{"d_model": 320, "n_experts": 80, "d_expert": 64, "routed_scale": 2.0, "balance_loss": 0.00543, "lr_router": 0.000358, "vocab_size": 32768, "norm": "rmsnorm", "norm_eps": 1e-05, "optimizer": "soap_variant", "lr": 0.00284, "steps": 10370}
Below are experts of layer 3 (counted from 0) of a mixture-of-experts language model. Rows are named router (the router's row for the expert) and show model dimensions 200-239. Each number is 500 + 25 x the weight over its row's rms, rounded and kept within 0 to 999. Numbers have three digits each.
After each expert's rows: a language model's description of what the expert responds to. This comes from a sample of Wikipedia text that the model never trained on.

# expert 53
router:484534506491462524520490522505488529469520481499466508492506489468498461526535506482515495498495501522516519478514470510
What it handles: The word "the"/"The", other determiners such as "its" and "this", and wiki heading markers (==, ===) opening section titles.

# expert 19
router:507527448541479515517490530507501488516527548479466490487496487495471516519492506492499521492512514471482529452502521484
What it handles: Word pieces inside non-English personal and place names, mainly South Asian, Turkic, Slavic and Arabic, such as Kar-ab-ekir, -abad, -ović.

# expert 35
router:476478475510490508526535519504456492548518509478516473485499470492446495508501503513466501499536509497498464524487507474
What it handles: Nouns and ordinals about sports competitions and elections, such as medal, Championship, Cup, first round, congressional district, football club.

# expert 27
router:513520510439505515500554485501491555459518501447450486493545486492462521506522548499490494468496513476461491457528535444
What it handles: Relative and clause-opening words like which, who, where, there, especially after of in of which, plus digits inside numbers and years.

# expert 36
router:454489495487503502504540529493481502474490506493501469448495514488520528528517477540513489470495474505464494491493494492
What it handles: Adjectives and quantity words describing nouns or after so/less/how, such as many, early, several, great, serious, long, new.

# expert 4
router:497469518464481481550474541460488485502523473504501476519531490515483486497542521524505482489484516468472487521475536463
What it handles: Single capital letters or short opening pieces of names and codes, especially initials and abbreviations like A. & C. Black, XW270, ACM.

# expert 57
router:454521518509483513490489507496479529527514540500473461422501505535473477498496468494531498488530478488477467502511493462
What it handles: Determiners, possessive 's and adjectives opening a phrase, such as children's, its, the, own, national, Egyptian, pro-, ultra-.

# expert 51
router:518497458478542487553488526480466510516491507482477454495498487488506487529502523524460520482508494467521523497480488489
What it handles: Surnames and surname fragments after given names, such as Singh, Evans, -sson, -ović, Men-zi, Rams-ay, in lists and tables.

# expert 33
router:466532511491473539529486517493500501504486517491462477425498516495488477525530465493526483492560486495491516474516497484
What it handles: Articles and possessives opening a noun phrase after a verb or preposition, such as the, a, an, his, its, their.

# expert 29
router:519489525484457522513508529506496497457511535467511519521525509515490482479558570488462498489545502524466481499527479477
What it handles: Opening quotation marks, brackets, dashes and symbols before names, nicknames, quoted praise and titles, such as "known as "Escorrega"" or "Genus: †".

# expert 39
router:504503513501512490501466519481501524466485498457470480509509481503466493458565535500502529438514448513479484466520545501
What it handles: Subword endings like ast, ost, nd, st, ut inside names and words (Raj-ast-han, B-ost-on, Nord-ost), plus digits and spaces in tables.

# expert 6
router:466486452458507504535518523488505500507516515482472479482488519534537514550518499515428510496512467479508500493486462474
What it handles: Given names or their first piece at the start of a person's full name, often in lists and tables, such as John, Edwin, Robert, Al-.

# expert 62
router:492499435499545518518476553485469503483527526491467468497533541494510486494480532533493536500533490473475470462485517512
What it handles: Word-start and mid-word fragments in rare technical or foreign words, such as tang-ent, cap-roate, irrit-ation, hydrox-yc-innamic.

# expert 58
router:459461522471516471528446528508465506478528524473484503501556536519494497531517544518490525464533500500489457485500499520
What it handles: First lowercase piece of a word split into parts in ordinary prose, e.g. ad(herence), ult(imately), comp(iling), wh(istles).

# expert 22
router:493496492489498498536503533477489472504505485506481478492512498532493471518545500492479530505514489478468485496505471450
What it handles: Opening capitalized pieces of unfamiliar foreign proper names, often after colons or in lists and tables, e.g. Be(lek), Kr(ivokapić), Đ(iện).

# expert 3
router:522529492498494484511489564492511493507448465467490482480523493502475523555533539517504497447492464497495478522527526483
What it handles: Single-letter or short consonant pieces inside transliterated Arabic and foreign names, such as al-A-s-al, O-kh-dood, O-rom-ia, plus -ly suffixes.

# expert 48
router:473510465479474521510498518468468520561528447452493464489519516500447468482565500508474492503499469487486481451487501504
What it handles: Cells and separators in results and stats tables, such as Pts, Apps, %, ±%, Semifinals, did not qualify, plus the word do.